Below are experts of layer 9 (counted from 0) of a mixture-of-experts language model. Rows are named router (the router's row for the expert), gate (a neuron's input weights, with its number), up (a neuron's input weights, with its number), down (a neuron's output weights, with its number) and show model dimensions 0-191. Each number is 128 + 32 x the weight over its row's rms, rounded and kept within 0 to 255. Numbers have three digits each.
After each expert's rows: "gets" lists some tokens that make up at least twice as much of what it gets as of all text. This comes from a sample of Wikipedia text that the model never trained on. Tokens count by the router's weight.

# expert 5
router:166073231107195159190118137151100083111129063106156135140182123142095157156123128130131135148153142086147117075122179175135176093159123090140126179114102115145147158118148099159130140173141093140101104174111113135031135132123131104159079138108149076145127114152128125160157147128135194119136121157185183160052120106131146170120093118168128114137120072136076129131098114190132074127126107210081113128100109115094118112129123087099148111155131090147132094106156143132133087116122117115083130069092167156092054147093151118126204071132127101115169080142058153096107091099123133108
gate0:168145151094140182139099119133121099134115150122134115144139179189154077156227124160138133192129074163141092123138117182176072090123072108122172138102122131129125166097121137135138119071051139158174142106176147147192094154147133171170167144157161117097102114112121130090103127111178145182075148178180176094165075102130135110139153073112161121141184075146154135133080128108154123111180096169086100094169160112077104071094111121078128168139149106099167093131165080146119110140124151143172144106095123099184129144118147126132131125095167138102180119186066164136125059096107142121
up0:123145103139061122043115178136144151144114133115083157152090100078138136106079083128161197146129122133120137133136127092065155190130167143153074159171150142117166098130198178104116098185207120116140129203105117099109139102113143106102147107105099087064059151126052133123130109128115112156164165092088109182102141060163114151112149095082091079107132186114121091133099148111108143151121100104150079121164155170147149191170142148154142100153151183126064142144136126108121146173167127107107117153163086132096126136128096072137075105171099133083080148174086097135144126109150149154
down0:173095142140141091184115073110118154144109097115124120128191161160144089137156085083159121153118178152160108152143144145126149107184134143141048125157149115092104168044148162135038106058117131129145123107131167137133076186162150103128105139113177125102157160115183119088177079126121128163130115112166177132081126137098104142085135158160100126163103146157118093135137114131059140099118149131198135119153183097182040125106140155092124152117150129138203109120155121148120104125086150124108154080059127140162140144090194119172125180077175114138105160132053106071158120106148148129
gets: " ", "–", " −", " +", "+", " $"

# expert 12
router:143136164117180178121115108128145126174089063168163182102164144139140101155150110104115083096098183122111141087097089137053132121150089124151168133099125167123145155138150088093154036114086125113110130177160123115058125145090119113114186090183121092134111125100114115126098101120072152135103092157158137204117116128157109136154133156181115118132083086088182149108075164175157124157197077142075183116122070105140117153112134134107180102113153129072158138127166091138151131154178081043096138115112101142121086117141109153140162108079105131112085150134059127174080084121082127146
gate4:117110133133097107107117210066121071159121064078083178098113111127174135156120151130163160100099167146168101125159129162121144149131082131076121132092187141122134119139099094132123154168149153142147131149087102069129113135145127133135199129150094098145100133118166091160169127123109142183115168122141135154118120122147120120139111158164105171083121143113124118111109177167121151059176130154103161167144105135117163068186179174056133131114105114128086142172113130159102170066084131079097132078138160146077101059132080120145112157174156100168166187151086114114035110141034105139
up4:158190112108183096183207104124124151197129180131091143152107154153120129164047103148133150113135073124141109079168192120136104170168124101123072140202151093139172117110122128096131062119151140100147094121142201156158113075185151161126113134079097153137125151134133149105074168109110106129154140155146138138117123163157086158116102091106109055164117109125109071081140116149135130117113156138147116068179097163145171182127172090105117132121059100123176169105062078097114181107152114083117101159131130105078106097157158088102129128080145126162161125128151140120132213114141108115
down4:118191112120159068115095143063105120133106141112150150100104132090123122080157159187120143141107166179168120110158146130137077048178164126130128131127113108093136126065112130162128122120168102091139162145150098132105124176128108149106067145056138123178106154103117125127119129101171122130140117132128135144141117169167099135071120068163145140116132072109157059126122135121145203114157127088093106077148116156123182215128072131086122139046115094148127148108100158156092138186145149124092152090087120070188177096069198124136104074102159111119110127140136150072178132115130204094
gets: "|", " |", "-", ";", ":", " against"

# expert 50
router:079125184124138139158139108146105128109132088144159128151168128152145125172114146136123125069136128150095107112170161097129181068142198158122073175116102143068111164140141106127193134126161100149120123124097129155081118078054120187119109134153133104108139092086170145207116091132123186157104152155115168182139169116110121125160096149128189152088099071156123153132093169151165097167127110243091160119107104159098149141111100095050149118100127136068146142100143106175153190110160083133170162118122174162144081117063177131130128196133146142094112135150092119107105087175133119127
gate0:133150131127173097120186109127104130125099185135095165134153119071118149135167113107079093125124143095072161071091115146112155052153157194105096134141168170180104144158198074123173127105151131150153111108167126133122153114113176090108153211128116105120121070092147118127112185088078064125165200197139072144108112127109173160202105214133133173084108057115125116090117124207159113089113148107154112136139110109101124098149101105142174097150139145158105161093161107170155107151119128138162159140130099101091094111147092093100143165169122105150127091113102101110122119066109120119
up0:091142108123128138135133138198117117157126115124070141113149110078122103066197131160103098107157095126133163154153142085126120095115140146134116139150116126114142090100151077055066114168137145113130081141126146160135180109107131077108099126133144111098063168104081186161112173107146166115157115185118082131116183114139138143155132154074149121133191126126119194123104167164108184117145095158137140135085077123137094116095144173124131093069158095091169181116090142099064051143162132106102161084193184115063093077132124052131123125092128123150159074090127042118117152113171119128
down0:137158119066124072116116158096043131131075073158159167171160141135159062048072144167129166113156185076143117135147165141090123139061144086138161105147101148106130069156089129139135047144120098095130108111151130126110152118101139094113107203147172127182134145197191112146114142116107106114133158103110095129161109068146177109096155149134115080115175189141072146112123101054095170089098063107080103181141112142145138108137154180131111123115132149160132163165140114122162112158152158133107171172121162087106103073141132121095139099183126113185124113085145130116126111109098142126
gets: " it", " It", "ar", "ro", "in", "i"

# expert 28
router:174179132113119172149145154131138136173082088145168133137150117162098101105156082158173106124153114134085090120125120120121159112084126159111117142129113169146144168061109111145180069110118161147127081137128157079089175113166104187176158148120108088102137137110098098152163101134151236110078069157122157197155103168111106089120170065135119165137085103138117159133108165174144122151111160164040147094125039178150146138063142091155169086123133137122141085125129159163129143087143076085120135128128104153074103161081097138105112114102136110143178158151055144123114101091141082094
gate0:164144147085154148140121098116149162134062074139147152180173133112126136118094120119106062117183103091079096130112129061095182084084160106124149178105080167140113152089152088157146116135072109131140122159072129095169091134072105093118143113085087098105151203078104115127066119194155058173128105140164113146149128113129083219096160073129149125105108149110115143166134213135133137181127134153107118155137106148104136168121096104127114146178092091162101108106127163133115101102160197143098101106078110103100104144142158138126094163086109102128132131158179182110182110102132092070
up0:101142071141097123151119114120099120126183201169093153058096163075168104133066088116116120149127159168133118160163153192114138177164140138109104129089161085063069121087093106139146092135161122091062130155145128126094136144160169164109135111166116157154144083103162121153160105111175234142152163115129124135123115099103175101129166146092111152156138116162159064115138163088091090056068052129088104150089114153195214106173121134119112113105161136061137095188139108124155097172113134144091149144174145155084114139135109117132098125122139148122087151142139096132128109126118126177
down0:144125153123139165185180144099165179122139155130105085113183142200127093133198087092155116105122109153104131160119148138131083068118142023175160141102130100113106118182149157070114132145062131130105185112205098099142083153090113108133124140118170109169147165111147145139127156162120157105156159101177164174103159105142187135086120181131170139093182102102072134172128108098153099124132150150113148155123119118039188156159193094152086087101111116149137116148169153163108185127144162095140098129102126123154119122126165158140125170112122082106072146151108143178125121098091115055
gets: " |\n", " for", " the", " The", " on", " same"

# expert 25
router:156131163102130162128084088086154166167151135117095182092165166154173121136127128168086130116114183107137144159139133153112181105136171164174139104096088177121115133152081105164182104119120088141079126148143088152016155144147105110178104135094186075088096107117170088179104124154139159071073159143107163121140158121149110091146123049111126112172170077113168155143104165114166087150125124191083139111087100161125166139109118144074197106094120070149163117112092131119138176127126136094093173070126143166130114159176173105136142093115159043129141119111114127123103105080142157122
gate0:112134160109140168192118146101192124178165092149088103136108128132125118137074114090165136126108096130130192211185142088149087137187123137103146175113123101115108127114104127166159083131119137107149038136171041152108130068137195107088111152118196112061157138109118104108118060200113072099105136072122157124110143104123110125136110127160124141185097118105128114127103110159171102194086113096123184081172120126113188136158120132102135120113181109156186134076180061132122124134164114097128140111165116143101134093146090060121121138136099125113117178176107132110108076162139125142
up0:177167197117106131179138146135141179092056092184095148160145119163146119144088114151124090097090147110212159138043129113116143072098141077117141197144102145067152091136143095185045132121111087141133102081146120185139087147120106130130141107160136119128086096110160138069139097181136124101170157160121120111115118162116107112093100085119106147132116111107118106121154139159159079179140107163124115108087147144101131149102138145099128114102098205101077186113097117091136166131111176157127179107151133148116119116153177121112113080123177114100159156081193167108093103107172036151
down0:107075110159105083125182138181058149105134074131104193066119086146020153148085180124135080120142122168103073103171103149091109098135109137126152072177157175120118181115189177081083161151109124136118114142076116143105134170117155110131116073160094154130180144075125126158117124211167111165139117123129137139120090172152171122159116191157065158169085103153165141145143092131093101128135116115108117155100111143210146178136110120141166104115132106127172166160133159179111120117109151154152156122175150192142159104097112128170151135133134192160160157163121123128112100136100118149
gets: " p", " d", " l", " st", " h", " r"

# expert 55
router:136147180126172179120139154107113057151105098116202159097150158166147143093157129159096096095096157086087154142119145138159108099166193150131112169109133187097140126096126182105151117172119091112133073137152140107029158100119184116101084145157076084120108118158110130128138129146101137096150165180115127141086085092144120130150079148230158131104103082141113112174102166142159093177153090179092149089091070192128146116146105122156139105087103112081161123117168146106177136149193097123138144080126100141116115177127145124148159125064165138150139128081093113127141134150048077132
gate0:166169187044127134169130156143135089126103122099084106157110127168156107124098110139127110155087116121144192080115152089077098087165124052064076109114176172107104122126130158109116148206120154156135085149123137104054097159102162145148091124149102102095160212120088070118135108092082122148116116148099135136157138137111111143144204133205098102164126077120122126147128171137115068171107112136122100128126110146110167090160130159137140077122185158093119116149144148073186121131142171142098166162163094177115158115112122140132092079152136088190063135132144154167144115182157136071
up0:088123059112111117119111121145160124126155204160089185115065105121151092159190137131134107108143115145120131095108171132123178142067079171138169116159124062124103180154145083137068093159136155215168105154117107136174106103161115093170165132086130117199125125139155146102143100127120122158117121134161114155149102127052091160151100137108105106129082142165112182148135129127196143094167118059101104122169106149122167159074086127210074060087074168171126155146116104121098153149081115126106084117106136175121112119049116162131103130108135149161135085139162126108096120093111164110
down0:056132150126155154142089122181183167148102109105131152201085092133171148133149122102104132118097150052137153141090159154128173129086157145141159105133113086127089078122152094117142105085147082148092150140077120152119076118116138146128136099061123164129104135101050134179180169091163228159138084134117156106119101186125090163153095033143172123109153162110156174161098159074119069139114114105095138199111097177119164133132108114142168118121131118127120140083076102134080137193119117099186140118113143127133108148119114172181109115116142144128109154151153088073134067124092166118
gets: "-", " I", " that", " You", " they", "'t"

# expert 14
router:099080178072195137115181148144168143122138055099134111138174129152101107163163137146139146122144184150135160021152190135128152104133126100137114083156113114123131136129111161185160141180123119151182111154092148144142161090152061136114076121084135087143090114115091084190105105108099190154113128147168155148110127149181131112131120119135121178147138111115152156099077139139158137134159094145000121145110126124122124110104065165134131105111154156093111104133181065127171141086118109106126192136114148162116096156091109096139141130055136119155120127108062133144054093175141127126
gate0:191212128097140142158146165102147096059144114105114107188119159147143134130100036120086120164110140083157132133180182162201107120095125099156123181111104169151087128105109104079217137146140130125127114110081136182154114072151086124069118112148086063089166059110095101113142163125197126079143085129110141132176134139110189152168098084100128162185127154068157079089134140096137087160076162123116130107136138091111139152157179133158158122139136101090102118143089115118117115130124121118095136149109173101129133174104101148123164141085121096105143160075172141118123118082168097094
up0:129109142190152122166071097141117087087109126174172148150101110111155154149187188124101165143141120177123177154131089093104159099074184144114103087188109076168089160119129135154072080107109135198090108092111157082192191183142128127211151140103105185137107129119128095117118158109091160102143125111166098126147123149134122129142146153171096073125169100112143111131177155169158139107167047076082092151098144148125131116139114171060122053123113154145125150189145088127139142192122131140156142136131110143114146139071197117099157170128123114165109099124136108147166079121100165097
down0:107097096104119146129144144045167118092128142123100122096121093135144096109143113193085050080122130119122147120130095096153131110095094143148138138052159153105096160087144137156186140078155086127106127111151082117007140101117094120195136117089091127120147142077159179146109095170109170106169129218126066066161115126116089134079110082105076060060131149111147109125136081160135141102140163164111126149104093160132164156110186060173120125122113155157083157106107195147144105139142121122137118125168095077129116115144134147131073106087084136175125170114114120145143153121106102121
gets: " the", "The", " The", "ributed"

# expert 60
router:119121200130127122116161139138131139162105130089123142136108118107135197135130079123072149180099163140139095119135162138140091118132122116112123057120096156145147129120065084181139137123087102125127168143074086115118139117088152171144131120162125104128138068120179071166110131102089139138098074173104117168105150117163156102107110076174143127089145075146146145174097118169136124189108111195079184156110108138163127212092121140098165102066127098052111141116141095144180117164112100125158187136181084123048060193112151114152142108079142118131162151134054109133089135144104122198
gate0:134126132129128127125082122182098136106099143119132116187207096063123124142140071131141124125097141196168117114118152113094101119104122150113095087132147112080109102124088086117128122113101175135100050099154109096175154112193087160118149160155132136119154159158098163092113115112163127156153069060122129127105097113077126087120115102088042141152140107167107058124055071091127132157172139172057128181074103151135117123146110132064171071124157093086107148147074112130183118143106161134167155110146084160108145120085140116096084074112160121069174120129074122145096155147074126158
up0:151138135130129126087137149155142155100064129157116159146110113142122109119091099176129106156174143107088115109128106178090152147063068166084081132168152074133096161105096079117157138120129158157151143161180095157132108091189112150168154113030090128125137180074102113083135152146094117117183094087149105128140097199144169090048118112116104123147158138149103194124152116167092102107183161141098116121130119198106065062140122151115090126124152113154127165127089082179119094117091096156076066108115172129062174138162096101144154127143132124102094124090193134115135122066154115107
down0:146125129125117136118097195122148140090091160098141129102083094063132139141095100135078103167090150198152146112119135139107064100118137154111148108120128161134140095055089131062101097184107157109101099082097104117178143114158116145120153116229133156137115123140176085147105118109143157147116151121120136099171108063166150047144127125124169153099087174178154091112115083167152122123086132124105174157130170122100108136046116136170123087137114094101185073116156196165108151130137116107111105150109109135155083142127120112118106126130132180134216159089115129134054191207139172126
gets: " season", " time", " years", " year", "s", " century"

# expert 63
router:115138183115200136123137067154100087124128059116176117093156104102088125082155118178152112127091198090109107118107159133182160074075130141126148118097110134133090158119122105162161105155100116147104163185082135126020142150161083109176176116136088077111122108099107143184172093097087150098096098162134156157127137150198133144109153131183158143091116016120159166113109130124149125174153137177110113110080118152170129098093096129158162126137131129160115080121078089123092159122140100100145166141127101164137100166183207086142174101105106129116100100114126119090119114161127100112
gate0:138102138124082086166107091189133132113206121161152157123116136134150178146090099108132169153147142064108173132122153171147113116169112156130129079166106119153149154103139157119144096169139153085127152116154129164137135162183138170149138120159155150170180145093102142115115116127136111106122126107129195081074146164084131104168187133151119136144152042154142088113156116104125078133190092131079155104153175157074081160180109098159105177103112113112118116155150124085141126170072088044100081146189088136126142136149190131113137059102115074122151209124089070151162130157151065126
up0:152120087142121134109164131166101091122166158149135186140098111104091138095186110164117116179151157151190183098099151155127071123137177170129111109179118150104190139111135177178152135141186133115147136163157122169111153139117068170106103181173149110195115110101106131107158061124108065181135062153098186112184115077145106147129150072151101131129062107150142162152113138124098132167111167108142122116165189172103106208091136165113132137115079132139084107139147122086079117164165091118114178119104112157187149163091157102126153151122154106157081189084153132121169172170154145122
down0:132106057150131126146049142115095097143117093133191076095088086138125106175176119078140153126139135114168123171122105149128116095116058110080168080136158120128106140165156150094094172107092114140112140172138159179158086087131179150175145150127149089102039170145129111146096122147106121100150114110165134182159121115153097113151177120097136148159138119171124077142137129190149127079111127084075143064154134166169120128100073167176082125160125138178084152155123156116122126135162130151159093088071119182147121120185093137111155120105122179119141124076163148217081108114115045121
gets: " b", "f", " f", " g", "w", " w"

# expert 1
router:100112163115224205118138109092135160143121125111143115162203140167114108167153130117160109096131193117088146116153154092177140148112126162153142145134102128102127184165076090143155135139121099168085082125107106119089129082097149174118087112074176069132171129079147114192162106156109189156097140145156150115140190129103139114092112103133183121093155057185079182148085133122185106204193145143056098083127157121161127102117112123110110121106137140108101131099151072089190129081106162045100153116147114158127098178105122097149160104137158138111123134149079122141147123121112132133
gate0:105149115125103175128135075129138160108113099064120144138151104083105119145093134118108088153099170115163087097112135131115173129150141152126174042183160104111173135096123212065152112158142133096131147153101108167110121146105080161088162093157187114103120142103141105109119162167106133164116122135188168116087115142016160127116077171096159078077128133112093066057123157159201163153142153084079116105143118129114119153140109130145112111123163078178099121122154149108109139131137195157139176170190145134129106072128179112159127156186119119160130147051134084108122160178126129115
up0:131093162142160148127091146143205139132160157136125088098128113162139188139156169100151065079137084160147194165080106156110128075134072176141090087095157170203083057122087121141149095174126149185108122162125176133131147137108101163137062182138074141152118086146100102118176147098166086138146160113152182161121122110150094135098133166136143182130120127121100152132159144125143120060149141111127122125167139120150126098120114145153124146128097166142172142119078193124174101153090085096161146148062098118108172140122127165167082174111167152039063069141102124111125099160119172126
down0:167067182129134161162171167200162134119177161152122082096171178118188122116127122131088129106192160164187104114102097170167122170100152089104159136159096121142082077125184138173146167090186125122109133126114144136089108129151088138179100162154149147154088117097141159136130100106119117109078139105149150118113129109146126159131080104163075149116136094145172098126099104147180125111117090170127100094136199178134141050148165084153049127139202153154149101117125134107148126110092165114173150079135139143160162136071170132115165115132144193149210109123127099109092132176185160109
gets: " ", "-", "–", "/", ")-", " bio"

# expert 57
router:114096183107206165118140096152116108138160119091129116111210122142115153073149103147156096119133193122180114122148100150103169095097160158095178115144147152129119126130142169151144090142117108153166167155107147092157173122124127112124152134107146104145138151091164111231104089161108154092089150151183135163118165126156099141132122125132130130141121113110127129187040185170126093182127153185056142124087087078116157167145130138155146162131109127118181137084108076075128110038130060067116170095123151206057075136114098124171134098151125133123112121121094161101124138106100107093
gate0:078143128107149200132136103080151053067109082085132104145107112163197143142145113166122168151084079104085124099096156093184155124119130130109104109080086155149088072091149112134114135143148114164055102146128084110161124109191146121110158083169157159122148131164169144155122089144151102104087130142077146166104083113119117142110121221105129166180103111131105145184104132171138159134180124140094210164155085088111106183150073137090133081112093153146151181144157082142076125122166136153158138117148170124136110118112098109139107142120124136213054142146113136114143141078081158132
up0:139129166111107136162109106039122076094162124100113084149152120154118080136135132169159121184187100121118143155082128136116141131115116134130215157131098083102121089106094166131167165094155122122106078151089150143153153132103077103123135120143170152118203143137207072185123117128176126129107098148122147147120179132121141138105135102071090137134098121112141163173097129144154127134162058148182124110091138141131090122173055092115114145116083149149085124163129112136131159115109194120128150099153161125132106110175162076146162040125114037149113047105051097096188139108163112141
down0:157114103152089130140100175074131091169074097193097155103155113134163131136221164125162146114157073124114089143158166139082141127076038142091119142080118107141103117068162087124091071129157162144121087100099102213138134118096113137125117127089142121123097105071139094107131116165124115113134132075092171087102084151152180129077132127170129155147175137134080176097128115109149076100080179179106164119111158209113075099146102096091158068111177152107099109115109154087128161155097119104085101119154173155128073132145124117159155169136138115155117135138074105090160118138081139164
gets: " the", "'s", " his", " her", " their", " its"

# expert 52
router:115138142099156154120109100131079140131092127145210112120172143163155122109190071160146091101115179144146123091163134080112146103172160150072180131067147144128150129120122115130181050207114141150117133125065085093088146144133123165171172162089092120123120105149111053102111106131125154112129136167163129155135204124076101128113168115186138166136137089146159190114078120112104112129179111134103133134120114164168107121140100123139161061090097121100151144111209129189187145119162110046142120122072100118081110139157159142139119103114123070101134171128047140090104096164140108131
gate0:095107166173070113144079088109123110226132180168134151076146084077115161171097129162179152084107115160141119142097156120122113152167117121128070062072087141132169133150098069146208116149092151088114171140136148123111116084137105151132141149088141173098114152142123145102145132158097161076184075135163097169140165204166148115094131144133126150091096117185148172092108135135170110144107184130087121115155136134086073168129174102180123153151156114134124094149135081100118099094150081048114084102181120098164193147131174115176119154126152111132147166148142120129126150109158152166
up0:147162074088151174168113105126094131205018096147107140076129153092161121146044096089166107154109080124142139151159131140173155165135098063155109113097160155125202162163115145138071139139051114141158112088140142114124123132116153125146132083098151109119064071140052119099103161165121157163135118136176080129154117141155111112159180132155187102082128121181106085124149184128152132130122133126179047108125125145100129181121110113080107151123126149169133113109115133130135155112125076156115115081116164201129186146154097174104132140153173123090148109115164130110063107146154108112
down0:139132163079143168178103090152140160116071136156110089161128149070120190097154136153121095053143101095167112081094156128124121116127107096109068049157126116097155135098142111210118135126136181118110055141137115076118133129151126111070158112062092129184160143169095072176209112093097178128098126125149134078101154076135176157081160155089127152112169129153146085109158146144214183156096128165150083130111129145121114155153123092067129114143136116139096112099104142120171167141154182108140124084168133102139138091113126130114135115118181142169116189123104081182155172127120114138
gets: " |", ":", "-", ";", " –", " Best"

# expert 18
router:118063188063202124164160139116105062114072086096127143136146154153166166086166151106111145118124163146125138080146157099098150108161170188120112111100150140148122133160129134089093146113077097133117178164071125108046162144133095133183146118112073064105119164072162089225108124109107165129111105145172144146071097126144163115063100118120121113138136122177153092159070090154163106151133136174107067134087177149180193200140131132102120141109139109155141123113182139104188110085109088097103128126127097116141101173114118161159138145128120107157093148144105149146138108112065145128
gate0:137183163089113164154112139080115147104163119075125081100141186156116137123166149070103145173136143079195107158111120088103117191147130136060079119081180172145165135152100098109088100115126125126116141150180170112091125131101084129184101117098107155130154108134129052197134111128152126143095108146100116126148179083126149156150129132107108135162076126156161081119120091156127141066168106114156176166102142158163177135130155176139117153140116118125113137190111101134196053089177183059116126136109176130123024114099147129073167151183118132120107146081138135164122148105122089096
up0:134181115117134162128129152156162096142138128126136065125095115133082123127152124121140084106098109131143208079116093118103193065127068150126184141132121138067135151103134097141121132127135159175130086124099168120171116161120157157130153111078102155139106072141064185149155117121105128126130123095124099119156162111132079109157159134087106127141096154188080166185085110098173139087158087103143107142121091074157164161134080067133099150159193146216070130088155139095138113186148065170134169159086137128120090122046160110133135103153183150070151122123142117077112144134073062109
down0:157100208116148125145141115079117117094160192077089065066155130097140156173127158124138110143150152124114048102133161129061162165095144169147107092186066110170078136144095167129145086150161145106162150130162151163124096158083175131187088162134128146194141080155157148094067113098111148167074098156145168132101125202157086104099092111096114134091136150128168111157098112094119110116059098148116141145176139176131142173105158173184140130127120173144171120131131121115122066129194118149111155098153113169141092088084152137133121159122137121174122096114132099107178149106062126098
gets: "l", " de", "k", "m", "z", "v"

# expert 49
router:116048180101196168098138101076137097148167112115127152137165152157167120129120145114177117129146189151169138079077150080075151152105162173148116105090148156134155107141160141166171070150134104162177140164109115081056134105115100114138139122130078077132114133041132044099107105155143157112097155188197131149106146117133105144113109073184095128098087097140112154119044151126152097132099117178109145130076143117142155115094097150116139105083098143153165164162176072158112116105150132116126138186097099131089049147142175109136155110108153138108116133154087145185110073154130134138
gate4:108151142171204200101136158106072140098111162094080117155167086188139127111111155184070142094107153176152146142137083119184170186113115119157148121091139126163142087112111112127134122152062074138095173135130162133137146138172058081177102164134108090146161162152152089107114143101134079185105133130131123162121139135122189207153166148132100150122137175183085156105053126144127126173148120206135160113128163115138080135163090115136153085126110095154162116153182125142121111135110119199137123104113163190084145070105110080161140152094157137128108083144152204132138099137125145151
up4:129169111110167120106081148134113086092200122135103156171157099151134107202215156102126147118127124127130082146149159133114193213070128147153128097125113093149096066122117128129179120104106158146107149126141205152164093103108162113144212088114096123136158152169168141160119149115109117171152138152115124124149120135105161122124122145194107119111164166189086206144066144100129138175135116135143101158116130170180134216146127076181139086177127099124134104142068113155186107140156170152134117121099155179082123039119137129195160154159134126121123135132140135122122158120127159186
down4:135121118126128158109057085110094113189069114138120150178108133112160111083110159149053136094167152151064146121147113148130098119149089059154097110197112164152160129124087154096078139123091146117070120088079129170146142108111141114108134188153149097130115134069091139125177152132111108128118140153126115098160125179114135154115080113121169157124124175099098143089123201165147093116146115107099119118066124114122112165148101210099175167120060144079130192110175087113072116180134219092088104110171119160091176145140140087128147137137104131201163129119157153127087115094073123137
gets: " |", ";", " vs", ");", "};", "*;"

# expert 30
router:158159124131114181155169131173122145189084157115091129130155134216143144171162109152131110105148147103140171086155129121067133109146108130138191073074168107154112125134110084214163134159110118105116129138112135118119152070150123183187118132083103131141164105148139071162188087123122192117104094129101159157107151140113117128178122048160130167140098065120166164124104120114169119132136150164059074097099138109109132210151168076100171142134163122086164144146107120104171134093076145112188124107156112148092117166097114126213169160119143135156122136118082135153119082157068135108
gate4:143151073214141122057099106127151106150188134122134108165151190090206124149116146134151135127075090112184110166124105071140186107181144138119146147130076124118121150113121170177073093141126108168148116089146159074142142144140132108114133144123178092114086092166054188105124111165208147119138087201156120150139173145115138092153118063127089057153172129131095124095101155112093167162104169095158114085167130107105115105165165090131152136132135147176169139160113162083082087106136137123124140156133129139107116148116171144103122086149122104124052129107116103169156118056079096109
up4:075151112138120130130113082078112099080165176114150153101134114153110170138148097147182133090105130117118086135136159126139101088078127105130102146100132101121145172112077105094126065183093164128116177192124128155135132141183156138111135135162113099097138172089127194082114106157117151133156116124096155146080093114057100103143139074143153133081111198064125117120106128149134102164145091125079125064083133107111164121180153195174187123067115077103163123118122126102165124186140136112205148136116108113117170226109104074180139101179119156131169104106064109127147124184151082146
down4:087105127153064103138160099118182138126096133100107082108107094109149161136075145120108110107121166187119162155161178137106062162181138127172145100096144107193103116112116081106118092110098115167152158087075076085119116101154100161173201155123078112087110140084113095136097140092191129116118145144061149106144106167123065140162153126187172170147069172182152178176164079121140186190091148117126128206108134151123117182142128156124150133144163153108114125172108168137079187093080160115121117123167097118178100113117097124119101142139116137098122145078128149128150145100155057132
gets: " one", " two", " all", " three", " four", " some"

# expert 48
router:145090154076170156140161147143112086138069096149141092123137155167146125133138120131093100143118169160143178112121133110071131114120178112109127082075168082142130184164139093181164089133150161170113073100079159099040136123094138130123139098134075134120114089104104141128120146148149230104156107137145178188122087154089104124141097120179167180138136093113099130184124185135111080141155124156047146078113071154089151136113101122109134095061076128077139081141149124090105114176160136118123137172117068130094118104056127162113108160138122107162153167192142186112127088152151116116
gate0:151111138106135122136131160093090120085138067149087218129205142124213089124149112155178184144117178163076091133068122123166092114110161154149175101124143146077113214122154156117192116108093134115115115103143176122114195158121104147090128156102151177196119150174119148100125107165093117099141158155136144103127167133074144123163118137095119121107156140089130085131087151185098113121178143140125135076084100158123134139133105150175125148104141124123103133193044105115130179143109144145078143079159159129121073102183167156105160110038180163140148117157111147124093126152142131135
up0:086092110143133096128139094060179075143093107110127173138149093122189108152168120118151102158102108141124130129096098122125101120112128127141138123133174157134119113109106148127097143147115085117126134157131172162125120120099173079113146106094111179091121123166200215160145146190168143130101176176204141101109118121181112128097110170097131106111113152130123196139104131111158125151108167081147032052088127128127157103099175155104112126090149127206145159180148160116154127110134154144093128084163148168151124130203175200134102158110129163149076064164090133159147193090182101159
down0:150132139158101188118142121161159171078073150126156146144125100096127107143100111201122174085133130135122136113137081179151134116128110149139101131108116145077087117168111133107200133164145103101151151082077111107076075147130085116112073167062119162188148079095187051128136145166099125162144056120112107155095177144135094112094164125130116110137159151138087142152199115092126148079065114134063080112098091156175108170094087119140125094169140133106112107091208071104134149154195157152067134112120111096170136089174128099135087121111106113162158153088131110077104110154146134106
gets: ")", "\"", " —", " Votes", "}", " %"

# expert 54
router:115068137126177148145126100146139110145115084120172115086177159187093137169145116147127145104143154111098149121144151131075145136104079122114155111121132140143089107153115100171162064155118155119063090111090112099041177101155129088138161148118117104122118138085164147092088154138107214151100112093152098179095156162124153187098092126207129193118118116120124167139091190201164131120147096182086128119093088158122170145088143093106114106079088142106142104150145046130133098103179137082137162116182106119087095105131159126141159147105121057174161175119059089159150135105108125097
gate0:146156118112120113096122094141114095114111124166090107185131179107201136096095121171131136116074085091166192110127110051094167134104105145170157105069137160154113170148129129125107088095118138167157080167124140102112094113117119127099159109153123109112120146069151087095151151104079039061153140096150111195151118175085161128083071079105135120127107160131156158100124151037163141125201110098106152161162069077119149155110149177157102136138118124116102143134100102093163154135113106111138152094163120120193208112093081141085133149083174151155089126165114081110161112139143090105
up0:111112135165115109063086173118106098094164119095148144112151153109116119084163042112140169096164083126164129009086119102080101178081079111156097110139103107103116149096132142160129159145129147140196140132128128064104124094076078170107096133123140135141121147046125119180100059127077120159111145107140126114111187115113157111159176142095121157144150085146116118102131104104121096158158194117119115142143148081134092148119159154149063151115132216140132101146085148140167133113166142173112168108130085163130130147078121172089119152077139151091079152133139150083171142166059105100
down0:123104075125087158130153179164137096118135141139155129103115096100081114160138100130148136184171185127110112125165136097135114143161151135129131159106150165089099152071094201150153221098104101137099115178169119102139140155136123103121143121157144135148117113131095188139154142086165094160138211137139119142138132132144145129096124153103195086115162124135091172046165154132131111189151107088121168168121095085151134137151163152141179119127098136123117102128067168159131139116100140153162137172123201145192114152180140093040112189158089151165094198096214096101157104073150147152
gets: " ", " |", " Win", " Total", "1", " FW"